config.toml
head_dim = 32
norm_place = "pre"
attn_scale = 0.177
init = "normal"
beta2 = 0.95
grad_clip = 2.0
schedule = "wsd"
seq_len = 256
Below are experts of layer 2 (counted from 0) of a mixture-of-experts language model. Rows are named router (the router's row for the expert), gate (a neuron's input weights, with its number), up (a neuron's input weights, with its number) and show model dimensions 0-127. Each number is 50 + 12 x the weight over its row's rms, rounded and kept within 0 to 99.
After each expert's rows: "gets" lists some tokens that make up at least twice as much of what it gets as of all text. This comes from a sample of Wikipedia text that the model never trained on. Tokens count by the router's weight.

# expert 7
router:33 38 33 59 60 46 46 48 61 46 53 51 49 64 77 66 39 69 63 65 67 49 45 61 51 97 57 50 35 58 50 66 56 63 44 43 65 48 36 39 40 48 57 36 27 46 55 27 53 48 56 49 36 45 61 56 57 71 55 58 61 57 38 48 52 52 47 24 55 30 50 40 54 75 63 42 47 59 35 47 55 52 42 45 36 57 65 41 38 44 41 52 69 37 47 49 55 34 40 47 57 49 50 74 51 57 42 38 63 72 64 57 48 51 48 50 66 52 44 49 43 45 52 49 56 30 14 35
gate17:71 60 59 52 48 34 53 51 51 30 57 73 53 52 57 36 66 56 33 59 49 68 56 57 58 78 67 32 46 48 59 53 58 46 48 34 33 53 30 53 72 42 65 44 41 41 48 55 68 37 66 40 74 61 57 24 41 49 39 37 47 34 46 53 42 52 42 30 53 65 48 42 49 61 84 50 53 56 52 42 59 48 46 53 44 55 53 50 36 61 70 60 29 48 69 33 46 34 53 48 56 56 62 54 66 43 60 25 48 67 53 44 53 61 74 64 47 25 73 64 38 52 45 53 48 46 50 38
up17:57 43 70 43 30 54 46 55 68 35 41 44 63 45 42 31 49 53 25 51 56 23 49 87 58 57 53 47 50 55 40 57 61 54 56 34 44 47 50 62 66 67 50 50 70 69 54 69 48 69 35 77 51 41 31 47 52 44 51 52 34 47 61 53 59 58 53 56 49 43 66 45 41 46 60 37 44 60 33 40 51 46 47 51 49 44 66 44 65 85 53 43 33 37 48 44 63 34 56 44 24 53 21 65 68 47 50 62 54 41 38 63 72 55 62 46 52 54 55 62 50 54 68 53 46 40 61 58
gate18:41 72 66 53 62 48 23 52 37 39 65 61 55 53 67 66 58 46 48 44 39 44 35 48 60 52 50 55 65 53 64 63 37 64 63 63 54 54 40 33 44 42 62 43 33 29 33 37 22 45 56 44 51 51 80 29 60 59 34 33 54 59 60 66 46 40 41 42 50 41 47 82 56 51 58 39 64 57 50 67 55 68 47 53 55 51 55 58 45 39 42 46 18 63 62 59 47 49 58 55 56 35 56 49 69 58 45 44 54 56 54 50 53 34 55 36 66 70 47 41 36 25 31 34 33 42 46 50
up18:51 42 61 44 37 66 57 66 33 52 20 39 64 35 28 32 56 69 39 52 63 56 44 40 43 42 37 59 49 64 54 49 45 40 59 33 45 68 53 58 35 60 32 30 53 51 52 53 58 46 64 68 54 67 37 41 41 51 46 60 37 62 39 40 32 34 61 60 60 42 48 27 43 58 41 45 48 55 60 47 52 47 50 41 46 48 53 55 64 67 69 58 34 61 41 48 78 57 74 65 64 33 65 50 77 64 44 52 63 56 66 47 53 37 58 65 41 45 51 61 31 52 36 55 48 70 24 58
gate19:47 40 41 71 48 46 39 51 45 37 50 72 37 54 48 58 50 58 41 83 53 41 50 62 43 59 44 57 32 57 47 38 41 49 37 27 33 62 51 38 46 29 70 63 55 71 63 52 63 55 61 62 55 75 76 40 56 42 49 64 73 50 56 50 54 55 54 28 47 44 58 61 55 25 66 50 42 54 72 46 42 53 46 60 55 57 48 58 43 55 77 40 69 55 60 43 47 52 33 60 49 69 55 70 24 41 45 44 48 67 64 50 54 61 58 47 53 40 44 68 38 47 67 64 61 53 44 24
up19:63 47 47 55 55 58 58 56 37 33 39 35 58 56 30 52 49 66 40 48 52 47 62 58 59 54 42 59 52 41 62 44 42 59 31 46 54 28 50 60 65 45 40 66 80 73 45 43 74 51 47 56 34 38 63 39 73 44 37 73 73 60 51 53 49 57 58 35 47 42 45 45 42 31 51 50 55 44 42 56 56 55 76 44 51 47 42 44 36 60 62 50 49 67 43 40 16 45 52 45 41 66 66 69 49 60 47 40 50 83 56 67 35 70 72 47 39 34 34 35 38 52 59 40 45 55 49 63
gate20:43 69 16 49 36 28 50 41 47 47 55 53 45 42 34 63 60 54 41 53 53 39 55 69 68 56 47 32 64 43 45 49 57 85 50 36 65 40 68 43 49 53 46 55 45 76 79 66 44 59 58 47 24 52 25 49 40 38 42 49 45 62 63 50 61 40 48 50 50 59 49 53 48 41 47 39 55 44 32 67 63 59 55 49 49 68 62 61 44 57 55 55 47 51 72 90 40 66 52 46 42 51 45 67 44 37 53 37 62 65 28 45 64 45 46 63 58 49 58 51 53 50 66 62 56 49 43 30
up20:44 59 42 57 66 45 60 43 36 47 61 43 35 45 72 44 37 44 53 54 45 52 65 60 49 26 43 52 43 61 69 36 53 35 63 70 55 46 64 48 70 75 40 55 48 52 47 43 55 61 51 76 44 64 56 43 62 85 40 39 57 61 50 51 38 47 65 65 64 56 75 23 59 71 48 47 44 39 70 46 53 27 38 50 70 39 33 41 32 63 24 47 63 50 49 55 43 60 49 60 67 26 51 49 67 47 38 48 53 34 39 46 55 42 61 60 37 36 49 47 63 60 43 59 54 40 39 60
gate21:35 54 50 28 47 45 57 32 60 55 47 54 53 46 47 54 55 49 37 64 59 33 53 23 36 78 56 50 46 51 52 86 44 33 47 62 33 39 44 54 39 48 68 44 26 44 60 42 26 50 49 56 44 46 51 51 30 67 41 30 33 48 44 59 62 35 32 58 41 54 49 68 64 58 46 58 54 39 45 49 54 58 58 61 57 66 58 67 40 57 14 52 55 45 58 39 80 56 28 61 41 51 45 51 58 41 47 47 75 42 33 59 62 56 51 62 42 38 51 40 54 74 50 51 66 39 50 42
up21:51 44 63 48 40 51 59 64 35 32 44 50 58 48 40 46 46 48 45 41 39 65 39 44 34 65 63 50 44 54 53 57 63 66 43 48 41 54 44 46 36 78 45 45 81 38 50 62 65 47 68 33 55 54 36 61 55 29 54 70 36 57 46 61 46 66 58 37 32 37 43 28 62 53 44 53 54 55 52 39 77 46 60 58 71 68 43 38 45 63 67 53 31 47 57 51 47 51 60 55 38 42 51 60 52 70 54 38 59 69 40 46 38 47 31 50 47 43 52 59 36 53 36 14 31 42 20 69
gets: " |", " (", "\n", ":", " |\n", ";"

# expert 2
router:33 48 62 58 41 15 68 39 47 43 58 35 61 43 42 40 64 51 29 36 46 40 50 67 58 55 70 54 48 76 43 40 41 54 33 47 50 62 47 62 52 45 49 37 36 34 19 41 48 43 35 52 70 59 72 52 70 57 37 45 44 59 49 68 54 65 44 72 26 36 53 56 58 44 48 52 38 26 54 76 61 32 51 42 61 50 58 24 46 68 42 38 72 62 45 62 38 34 30 35 33 51 47 46 50 35 47 44 43 47 58 54 42 54 59 57 50 43 44 48 46 54 63 54 50 62 55 45
gate21:47 43 47 62 42 50 35 64 47 56 66 70 62 51 53 45 42 48 54 46 58 56 33 72 69 58 65 75 56 62 50 32 46 46 63 67 62 45 45 52 44 55 65 47 41 59 30 47 55 42 58 58 38 73 39 46 53 36 64 61 61 68 54 38 57 48 43 57 43 46 26 46 61 55 58 42 38 65 39 75 60 43 63 56 30 49 62 52 57 56 66 57 62 49 55 64 19 62 30 49 44 37 34 53 60 48 29 61 50 87 58 35 50 69 31 71 41 70 47 64 56 63 50 47 40 53 49 57
up21:64 36 41 37 67 47 41 41 59 40 28 44 36 51 58 64 52 40 48 53 58 69 34 57 70 64 57 37 70 42 47 65 25 47 74 47 42 61 40 72 50 62 59 60 47 50 61 54 44 67 57 42 36 61 54 73 71 42 61 58 51 35 40 47 37 49 67 49 39 64 45 56 57 54 38 51 38 64 61 18 34 72 45 55 61 30 31 52 41 43 47 38 40 65 50 64 62 47 44 49 50 64 54 47 45 30 51 57 31 66 37 44 57 37 55 73 32 30 35 47 63 48 47 46 34 48 46 54
gate22:47 43 58 60 53 21 71 62 59 59 56 43 43 60 43 52 61 53 46 74 45 28 41 55 38 51 49 59 50 46 65 68 46 55 44 56 44 55 46 43 44 62 60 44 40 48 42 62 30 62 47 51 58 39 44 41 52 39 50 49 19 46 49 46 21 61 45 51 52 55 36 66 51 30 53 54 45 55 29 32 52 56 30 29 66 45 53 60 45 37 71 54 38 49 58 71 44 63 52 30 74 56 75 48 39 52 50 31 56 72 28 65 58 48 69 57 58 35 68 50 59 57 53 29 79 47 56 48
up22:46 42 44 55 45 51 48 52 49 57 43 36 37 68 29 53 49 62 37 72 39 70 43 57 43 61 51 35 47 40 36 51 71 50 58 60 43 73 51 56 44 46 52 59 55 54 62 63 77 67 47 52 55 22 68 59 50 35 56 51 72 63 48 59 72 51 50 40 52 54 49 62 52 68 57 59 29 24 51 54 50 59 44 58 70 73 50 48 74 44 38 33 38 60 50 55 53 57 52 34 30 31 42 56 50 38 33 19 40 58 59 53 41 66 24 45 59 49 47 71 46 60 46 24 58 54 49 52
gate23:48 38 52 55 61 39 46 61 48 43 48 39 51 51 78 50 55 37 39 44 51 36 57 75 57 56 69 66 41 48 38 51 53 50 49 65 64 67 50 44 57 43 56 32 51 47 22 34 70 69 48 57 67 41 67 48 63 69 37 58 43 54 32 43 63 49 52 69 29 22 35 56 50 27 30 51 22 30 48 50 61 66 43 48 39 52 50 34 56 42 45 54 45 57 66 58 26 46 51 59 45 37 38 61 43 53 61 48 49 51 58 57 23 51 47 37 60 63 44 51 62 42 64 52 50 53 82 38
up23:66 29 66 44 53 36 46 48 50 58 47 36 58 50 34 26 39 40 27 50 43 54 41 70 69 66 32 44 56 56 29 58 64 55 59 55 61 46 78 38 63 51 59 31 65 57 56 55 51 43 51 54 53 64 47 52 57 28 51 39 41 58 59 62 40 36 68 32 37 20 26 76 55 38 37 50 41 42 63 45 49 52 37 32 40 45 41 41 53 80 40 42 37 41 35 51 45 52 30 47 62 54 37 76 67 42 38 60 52 54 45 35 36 59 50 52 52 47 47 58 41 41 44 41 45 50 67 41
gate24:32 60 39 74 48 34 64 16 55 32 53 59 60 51 44 51 47 46 59 56 52 55 25 57 55 52 54 54 68 62 49 56 52 69 57 54 48 52 75 39 49 51 49 42 47 37 47 51 38 48 56 45 51 45 56 52 45 53 45 27 55 52 88 48 53 71 39 70 56 31 47 63 58 32 41 49 38 41 54 61 58 43 63 21 47 36 38 33 86 61 49 36 60 58 35 49 31 63 44 56 54 47 56 53 49 51 33 53 33 49 63 42 29 59 67 67 55 54 65 36 48 69 43 56 53 41 56 59
up24:40 57 48 63 40 68 72 54 53 38 61 58 53 33 39 52 50 40 48 61 46 50 51 53 66 81 57 53 39 53 50 69 45 66 40 51 82 53 61 40 49 52 46 39 66 25 56 67 48 29 57 43 52 27 47 43 43 40 62 29 46 53 46 54 71 65 52 50 26 54 43 55 39 43 52 31 74 42 36 51 50 33 74 38 25 62 51 36 67 43 38 52 67 63 56 65 36 66 51 27 46 49 71 73 57 55 41 43 42 40 50 51 59 55 52 48 39 50 48 48 45 48 46 38 27 46 45 66
gate25:41 60 47 77 50 71 55 36 41 52 49 53 39 58 36 48 45 44 48 45 35 39 36 57 59 54 31 36 43 42 44 59 51 42 40 53 75 59 57 54 42 62 36 34 35 61 54 44 35 55 55 59 54 54 54 40 56 41 52 78 63 69 63 64 60 71 55 70 74 21 47 63 56 60 54 47 37 50 50 56 64 29 58 49 39 42 43 43 56 77 50 70 61 31 58 63 44 63 63 44 56 45 48 51 61 40 77 57 56 70 51 52 87 70 58 45 50 35 69 46 52 57 46 55 58 52 62 51
up25:43 43 63 47 55 35 35 84 57 52 46 50 46 40 65 58 42 46 58 48 21 39 61 48 54 58 63 35 29 58 47 59 52 51 56 48 56 53 45 59 59 52 47 45 63 50 63 35 57 47 30 30 50 41 57 65 43 60 35 48 52 52 48 58 51 43 72 42 58 35 69 68 43 52 42 48 80 37 49 45 43 37 34 68 37 41 53 34 44 53 30 70 68 85 35 50 43 53 52 33 57 58 51 50 64 71 47 34 33 43 46 56 63 45 71 34 48 59 62 70 56 55 65 36 50 65 60 29
gets: "0", "9", "5", "8", "2", "1"

# expert 4
router:60 46 61 54 40 31 30 18 39 44 55 53 34 36 40 56 59 56 47 52 53 45 27 39 81 47 52 48 62 60 66 57 58 57 22 45 55 57 57 48 49 36 52 37 40 37 60 59 35 39 54 59 66 53 44 46 60 45 52 50 41 32 62 46 46 48 59 67 65 42 41 29 61 66 60 22 55 59 79 53 32 49 50 67 68 44 51 52 50 33 49 51 60 60 60 45 37 39 35 68 47 56 50 20 56 42 50 54 61 66 48 50 37 36 33 67 52 59 55 55 47 32 66 30 33 54 44 36
gate21:67 66 67 54 59 73 45 50 63 62 49 48 51 44 49 53 61 71 56 40 51 43 43 46 56 66 61 83 45 44 75 52 69 63 38 46 50 58 41 58 50 60 60 29 37 31 43 45 48 31 42 48 68 41 47 39 58 57 61 41 65 43 37 47 53 56 29 66 49 45 55 54 61 59 66 43 70 40 36 56 36 42 48 56 48 43 53 46 63 30 49 66 35 58 43 38 52 60 67 72 24 36 54 33 44 45 65 46 53 33 60 55 38 60 62 48 49 29 42 21 37 36 63 22 39 51 52 43
up21:70 32 43 58 54 55 48 26 40 58 75 39 55 45 51 73 64 31 49 41 49 44 53 55 37 57 49 24 60 54 65 39 59 57 39 57 43 58 43 42 53 56 61 62 45 51 43 39 61 41 40 78 54 40 27 61 47 47 62 53 31 35 39 56 70 65 59 44 48 42 50 57 36 67 49 40 66 58 71 62 41 54 50 39 45 54 51 43 47 35 80 55 49 73 43 35 47 52 58 48 45 42 57 43 31 45 42 73 42 25 53 34 49 88 50 54 58 60 35 52 56 41 58 46 41 41 26 43
gate22:67 75 36 62 54 54 38 63 66 43 79 62 38 47 62 78 47 37 44 45 41 46 41 62 75 48 49 43 49 56 46 66 48 69 44 29 38 51 46 44 37 51 45 47 40 56 65 75 62 57 58 66 75 54 29 59 57 38 68 63 57 63 47 49 55 56 60 69 59 47 55 43 42 63 40 36 45 55 67 42 34 61 49 42 53 66 60 56 54 45 53 41 65 49 62 42 53 58 62 58 35 55 68 58 38 35 62 45 47 59 15 66 36 39 43 43 39 49 56 29 48 46 40 66 34 42 36 57
up22:52 49 64 55 43 45 49 43 46 73 38 51 45 37 39 23 76 42 54 44 55 35 69 43 43 48 59 64 51 50 63 50 74 15 44 62 56 43 41 77 51 44 52 44 40 22 33 59 51 56 49 50 45 58 51 61 58 38 57 50 43 53 51 47 54 51 60 58 24 56 33 53 44 57 64 55 56 50 54 47 50 07 35 66 47 52 47 39 42 64 58 66 35 47 26 42 86 46 35 42 62 54 47 58 44 46 49 53 45 49 59 54 65 53 44 53 64 60 51 44 18 43 48 46 64 54 53 37
gate23:76 45 61 34 52 50 63 71 51 36 28 53 32 47 40 53 47 64 35 60 35 40 63 70 76 35 66 52 27 46 50 73 40 41 44 32 50 68 38 42 41 66 43 47 46 58 66 61 59 43 57 57 47 37 49 40 64 35 55 49 50 50 64 33 59 65 47 62 55 71 64 47 48 53 50 58 52 51 30 44 41 50 44 50 35 42 60 38 58 62 64 53 75 42 62 38 61 33 24 53 32 52 61 57 48 43 54 33 47 43 44 56 41 34 52 39 48 58 17 49 45 52 48 36 63 27 34 54
up23:35 55 44 64 32 33 51 66 57 52 45 58 54 85 60 47 70 64 55 60 61 34 58 69 69 56 42 47 54 50 41 30 40 51 51 41 19 54 65 43 50 59 29 58 48 55 39 64 59 51 53 55 30 40 51 47 56 27 59 45 42 31 44 50 54 38 65 42 52 50 41 54 49 43 43 46 68 59 23 48 40 52 50 52 42 56 44 41 32 59 54 41 45 33 44 49 56 54 78 35 50 38 46 54 39 46 65 40 42 58 74 62 53 34 37 44 48 66 59 74 23 57 43 69 50 25 66 43
gate24:73 50 35 54 51 58 45 37 56 39 41 53 20 57 68 74 58 48 46 67 56 51 17 62 52 39 33 43 51 41 24 53 74 49 40 48 51 64 50 16 67 45 53 46 49 34 50 53 28 45 40 59 36 60 44 29 53 55 56 52 41 50 36 38 46 66 43 60 56 51 29 31 43 60 33 45 61 37 41 33 46 49 50 52 55 55 45 42 55 29 45 61 39 37 42 58 41 64 49 74 43 61 61 39 63 44 51 48 63 42 53 65 37 65 56 63 66 74 42 57 32 55 44 67 53 51 40 54
up24:56 78 76 44 52 43 50 41 49 44 49 48 74 56 54 41 39 61 43 39 64 39 40 40 65 48 46 46 42 68 44 24 52 46 84 54 50 52 33 56 46 49 59 48 52 58 39 42 60 40 29 49 68 55 47 44 69 41 40 46 55 52 48 60 52 34 50 38 59 62 35 63 55 34 59 50 61 52 39 58 54 47 47 14 52 58 36 67 33 38 22 59 48 51 44 59 70 52 43 26 57 69 44 54 57 51 28 47 47 57 28 45 39 40 39 41 59 64 48 54 54 73 43 61 63 73 31 56
gate25:62 64 22 49 49 49 47 65 37 50 81 57 31 45 49 64 37 52 62 60 55 29 31 60 51 52 31 49 42 52 62 32 66 52 42 48 33 46 53 51 62 50 29 51 45 37 34 42 39 72 52 46 41 54 45 37 52 49 48 61 51 38 28 31 39 39 49 54 51 25 52 47 58 40 50 37 38 36 63 45 51 50 71 44 69 57 60 33 50 59 50 35 61 51 42 62 53 51 38 66 52 63 33 31 69 64 26 23 57 59 55 62 64 52 45 54 47 42 55 44 19 44 27 56 58 36 52 56
up25:45 42 41 48 17 50 40 53 45 52 38 26 65 28 77 51 61 44 27 38 53 40 57 40 40 58 56 53 57 35 63 49 40 54 64 55 75 59 50 46 51 48 36 45 34 54 48 38 44 41 62 36 45 62 66 48 34 76 40 50 54 41 35 42 74 56 38 75 55 63 45 59 52 51 31 47 52 78 48 35 45 45 39 51 30 34 73 59 61 49 55 67 53 61 49 25 55 54 65 31 53 32 60 40 50 64 33 57 46 50 56 35 60 35 43 64 52 69 47 62 47 52 48 44 57 56 66 52
gets: ".", "-", " in", "|", " ", "1"

# expert 0
router:70 42 50 59 39 42 42 49 61 42 39 39 65 67 58 59 39 46 56 87 49 45 63 36 65 30 33 57 35 54 47 61 51 36 44 42 48 60 52 46 46 31 56 46 43 40 55 43 47 38 53 54 46 39 61 38 62 71 28 36 29 57 50 51 56 46 58 54 66 48 66 72 57 42 51 44 23 59 65 55 67 63 39 60 62 45 34 40 48 46 49 64 54 46 24 63 55 61 45 22 44 43 35 31 48 18 71 40 69 40 55 64 37 49 47 55 41 43 56 47 40 51 58 54 64 57 31 36
gate4:69 72 52 74 30 69 43 51 60 38 54 54 56 49 46 38 36 42 38 65 58 37 53 49 46 57 51 55 66 40 58 68 42 43 36 61 39 60 75 56 62 20 50 46 45 41 84 41 39 56 72 53 61 49 51 57 55 21 47 57 38 34 60 38 49 73 47 59 69 41 68 56 58 30 50 42 49 62 44 43 46 59 38 60 49 59 54 55 57 33 57 51 55 49 56 65 38 46 63 47 51 42 63 30 49 51 65 63 26 37 63 55 58 59 33 60 53 45 29 35 56 50 52 67 51 62 56 27
up4:46 54 56 49 27 54 49 47 50 52 54 25 41 56 53 35 87 51 64 52 62 42 59 20 48 62 43 45 49 41 56 41 44 41 48 47 56 19 44 54 38 47 64 62 49 65 47 76 60 52 47 33 38 64 69 39 33 48 57 53 54 76 75 30 43 63 34 48 48 46 60 58 57 65 63 45 67 57 54 48 42 62 36 65 47 41 54 46 58 59 27 56 44 61 65 68 45 44 46 33 39 42 56 50 35 35 26 43 49 38 41 60 30 41 63 58 53 54 29 54 54 53 39 35 41 30 50 37
gate5:43 69 49 42 40 38 56 58 49 45 35 49 41 54 50 50 50 50 39 51 40 55 20 50 54 71 41 50 63 48 59 71 56 29 41 39 51 42 65 58 49 33 83 37 40 45 68 42 39 23 38 47 56 25 50 23 53 51 48 34 56 47 46 64 58 64 42 53 62 52 63 55 39 68 54 37 57 47 58 33 55 48 67 51 50 50 30 65 38 34 49 59 44 34 55 56 69 39 43 29 41 42 53 50 56 54 68 49 79 39 29 43 67 28 53 50 43 48 60 40 44 55 47 50 60 51 27 24
up5:38 37 42 55 38 37 46 49 36 57 32 69 46 68 46 39 46 65 44 46 48 65 50 65 43 52 42 51 40 46 40 51 43 32 65 35 56 38 46 53 57 30 36 50 53 44 41 46 45 47 51 40 69 58 34 47 40 37 45 68 20 35 37 62 84 48 55 50 69 36 61 38 34 47 28 36 42 50 52 53 43 30 76 59 36 28 43 60 39 57 74 58 60 51 28 45 47 52 43 68 57 51 42 54 53 65 15 35 47 44 60 56 44 41 49 48 22 37 55 56 54 65 64 63 50 51 54 51
gate6:50 23 38 43 48 54 50 56 62 42 65 64 74 59 31 34 39 49 32 60 59 34 27 55 56 44 56 73 52 46 51 49 67 43 44 49 49 60 41 52 51 41 34 28 57 62 48 61 80 57 31 78 50 52 63 36 58 36 53 38 56 43 55 50 38 51 53 44 67 63 42 47 42 33 64 60 39 31 54 38 56 42 69 66 53 60 60 71 66 42 51 64 38 32 24 70 43 68 64 44 54 48 34 40 47 51 42 54 55 42 45 58 61 51 49 55 58 40 30 52 50 27 46 58 62 60 54 74
up6:48 55 52 40 41 42 42 47 44 39 33 37 34 66 37 70 35 43 35 54 35 33 46 61 74 42 45 45 71 47 60 53 40 54 56 56 52 51 63 50 69 55 45 64 47 49 44 70 41 50 63 44 46 35 51 43 37 13 44 67 53 52 58 47 69 46 45 56 41 44 38 48 62 63 59 49 51 48 55 58 65 56 34 23 47 11 52 65 42 55 44 43 50 45 54 70 47 73 76 42 41 30 52 48 37 57 26 55 45 38 67 43 35 38 60 61 36 58 45 49 32 63 26 51 40 57 45 47
gate7:47 66 62 38 44 54 51 30 60 37 56 56 41 45 58 67 55 61 44 62 42 61 79 68 61 57 38 67 39 47 47 48 37 53 51 52 69 64 65 43 48 53 42 38 59 48 51 62 39 46 45 28 46 35 86 52 71 76 70 42 45 55 50 48 53 35 49 49 46 61 60 53 62 58 31 43 64 64 49 69 63 31 42 56 58 67 54 40 33 59 65 49 56 50 51 68 44 79 62 64 56 45 40 58 40 40 59 73 56 45 37 52 39 54 31 56 46 48 58 45 40 18 73 56 56 58 44 54
up7:30 56 49 62 67 42 34 51 66 46 53 63 57 09 45 44 54 58 62 50 36 42 50 32 52 36 36 45 45 59 51 31 37 38 37 47 62 53 53 46 52 60 60 58 59 44 50 54 60 35 50 33 50 31 52 47 37 49 50 51 59 41 37 48 46 59 68 43 53 78 49 43 54 59 49 43 49 44 30 77 41 62 33 45 69 53 56 60 54 29 39 59 51 43 71 70 59 52 39 48 66 57 42 59 60 64 29 30 61 64 54 55 52 77 60 39 57 43 53 47 83 41 59 58 41 60 42 21
gate8:54 45 65 37 56 62 40 55 64 46 58 48 71 51 39 55 64 51 65 58 56 17 57 61 64 42 50 50 42 62 49 49 58 62 39 63 44 41 51 55 54 64 72 33 51 54 59 41 47 44 46 62 32 34 57 51 47 54 45 33 59 68 40 55 46 57 41 46 45 66 31 61 49 50 53 65 59 40 36 47 54 46 57 49 56 59 60 52 71 71 41 80 38 25 28 53 55 52 26 48 45 45 19 32 52 51 68 44 32 29 67 55 45 50 20 69 46 45 38 54 48 20 60 47 38 47 56 41
up8:67 45 62 40 48 34 57 59 30 51 55 33 42 61 40 66 57 54 51 68 43 31 57 33 39 42 60 30 51 35 71 54 40 63 63 71 55 67 51 44 48 60 29 23 41 50 56 55 45 55 38 58 53 57 52 51 51 71 41 45 70 58 44 54 24 46 65 49 40 57 54 61 55 32 44 46 44 52 47 68 44 53 34 65 42 62 58 65 38 65 53 35 27 53 44 53 68 62 53 54 34 41 60 27 69 48 53 49 41 45 64 55 58 67 48 45 63 55 42 42 58 56 84 44 43 43 54 17
gets: " the", ",", " of", " and", " to", " a"

# expert 5
router:49 43 54 70 45 52 33 36 79 10 41 65 57 49 42 64 36 62 59 49 48 38 45 47 69 48 46 53 60 72 63 61 52 46 46 46 50 48 32 29 38 43 48 23 43 61 55 48 52 45 56 59 46 47 44 33 67 48 44 35 40 45 48 71 44 49 50 56 55 44 52 36 42 59 44 49 57 44 40 46 59 54 60 65 50 34 31 56 47 41 76 36 61 49 52 47 68 46 59 55 60 26 36 55 22 45 36 46 34 55 26 70 53 72 45 63 63 71 54 39 44 50 48 47 58 78 42 62
gate21:47 75 57 60 74 41 31 38 46 48 38 53 47 45 60 56 25 61 36 42 39 58 52 48 59 60 42 36 43 82 37 55 47 62 53 57 39 49 50 49 50 51 63 44 51 63 54 42 53 35 37 71 61 65 54 54 41 63 34 47 49 27 41 59 63 66 46 70 39 60 49 55 25 59 72 62 61 34 45 37 59 56 82 48 50 59 44 71 64 52 35 53 61 78 34 54 43 61 53 63 60 41 57 46 37 57 41 48 46 49 65 32 38 64 36 42 36 69 55 59 40 43 32 48 54 43 30 49
up21:54 47 56 38 58 20 55 49 42 44 42 62 69 64 58 61 33 28 49 56 50 64 70 54 52 50 49 55 52 59 52 37 71 40 44 71 67 48 34 37 44 56 62 38 55 52 60 57 52 36 47 65 53 47 49 68 61 40 36 44 40 52 32 65 40 43 45 58 48 35 51 72 43 48 47 49 77 55 71 32 48 52 25 36 62 57 42 52 56 44 48 40 26 65 54 47 54 11 59 57 55 36 50 36 57 57 22 52 60 49 34 46 43 40 53 37 30 42 55 28 31 70 53 51 52 42 64 48
gate22:39 45 26 59 58 35 41 49 48 41 56 47 47 61 58 47 52 73 62 53 34 58 86 70 37 34 45 64 28 58 57 35 52 55 58 47 57 64 70 49 53 47 59 57 26 57 58 50 69 67 37 66 55 29 71 47 62 25 50 53 45 59 26 32 50 60 54 48 55 74 60 54 43 60 47 53 54 55 60 47 51 40 47 63 57 77 48 32 33 32 56 32 54 65 46 60 68 58 54 43 39 44 32 58 48 52 40 49 55 40 51 46 34 61 33 51 44 55 58 30 66 66 43 64 58 38 37 57
up22:62 39 50 41 44 45 42 46 28 61 47 54 58 37 43 38 49 50 42 54 63 52 43 48 29 52 48 41 72 37 31 50 53 65 54 51 26 43 61 43 46 48 56 71 52 51 60 49 51 37 55 45 66 67 64 29 47 52 62 42 35 32 78 31 58 58 43 57 57 29 40 54 29 45 56 72 40 60 64 30 61 41 40 53 53 35 61 53 66 48 42 68 82 43 60 42 61 17 50 41 21 63 66 69 33 43 43 44 41 43 76 54 50 49 46 62 46 40 55 51 53 57 45 58 47 48 45 66
gate23:43 53 53 56 61 37 45 47 47 33 58 55 51 23 44 69 60 46 24 64 62 51 18 41 50 58 44 39 59 44 32 50 44 60 43 56 47 38 35 40 49 63 55 30 51 54 47 39 51 38 43 50 66 47 40 67 50 44 68 38 43 51 55 62 39 73 43 38 50 58 39 50 47 70 49 63 69 42 42 54 48 24 37 52 42 73 41 45 48 58 61 40 55 57 45 42 62 51 49 45 61 40 73 45 58 29 65 75 38 66 55 38 36 60 23 47 80 47 38 47 31 51 56 44 66 59 23 41
up23:57 51 64 45 40 39 31 65 71 44 30 41 61 67 67 51 35 62 49 51 55 58 27 50 61 47 44 44 54 32 39 52 56 50 68 52 71 65 32 50 48 56 53 44 48 44 60 46 36 42 36 49 28 42 45 56 42 53 62 51 54 31 68 68 67 31 35 33 42 39 44 38 41 62 68 62 49 39 67 22 68 59 73 63 47 49 49 54 46 62 46 39 46 53 50 46 30 50 50 49 52 65 59 64 48 30 56 37 32 43 51 47 51 31 51 64 53 67 46 65 49 39 42 33 14 63 35 58
gate24:67 52 29 69 36 44 45 44 59 31 60 52 60 52 48 44 38 66 67 70 52 61 54 52 36 46 42 44 58 91 63 51 66 48 44 59 41 47 70 53 46 37 66 52 37 58 58 43 75 46 50 34 45 40 61 47 56 44 45 42 52 45 87 48 35 48 46 56 46 49 70 26 58 27 60 29 71 40 56 47 66 47 53 49 59 44 42 33 52 55 60 33 55 52 40 67 49 70 44 43 62 49 48 40 57 50 72 48 54 51 54 71 30 46 59 43 39 68 48 65 49 41 26 59 39 44 40 50
up24:64 55 66 48 41 56 23 42 40 81 46 33 44 46 34 53 53 56 75 58 50 61 62 55 51 39 29 39 71 66 46 39 23 36 40 55 68 37 67 53 35 49 59 44 56 50 33 43 56 46 47 47 53 50 48 61 49 65 50 68 56 45 48 47 40 42 66 60 50 41 43 36 53 60 59 53 32 34 69 42 23 44 23 46 51 38 60 34 32 62 57 33 49 60 63 42 26 53 31 42 64 83 34 47 41 43 63 66 49 50 56 35 62 52 56 53 37 54 60 51 43 44 42 57 42 44 40 53
gate25:51 45 53 42 40 58 47 49 80 23 27 48 45 44 45 42 77 53 59 41 64 41 44 64 58 38 62 52 38 47 61 49 44 33 31 52 51 63 49 52 57 47 63 45 24 52 54 48 41 36 62 19 60 50 36 50 60 49 63 72 21 47 51 44 48 57 40 43 59 43 60 52 58 64 47 59 48 49 65 20 62 39 31 67 32 33 65 44 53 54 43 64 43 46 20 72 53 49 55 49 61 47 45 55 36 66 44 50 31 62 39 69 62 44 48 69 44 42 41 42 60 53 54 52 64 36 62 43
up25:76 47 39 21 63 38 47 47 46 49 50 46 64 39 44 52 58 65 54 59 42 39 47 39 46 58 65 54 46 46 47 38 62 49 72 38 69 39 31 51 43 58 55 42 42 44 49 53 61 69 43 50 70 40 23 40 58 58 53 54 46 52 82 44 87 60 51 47 30 57 46 58 57 37 51 56 53 54 44 45 52 64 48 67 48 48 72 55 25 50 41 69 38 65 66 55 51 50 57 68 27 54 59 48 46 61 65 19 43 39 25 30 60 33 38 45 47 52 32 45 46 56 49 61 47 52 42 45
gets: " ", "1", "2", "ing", "ed", "s"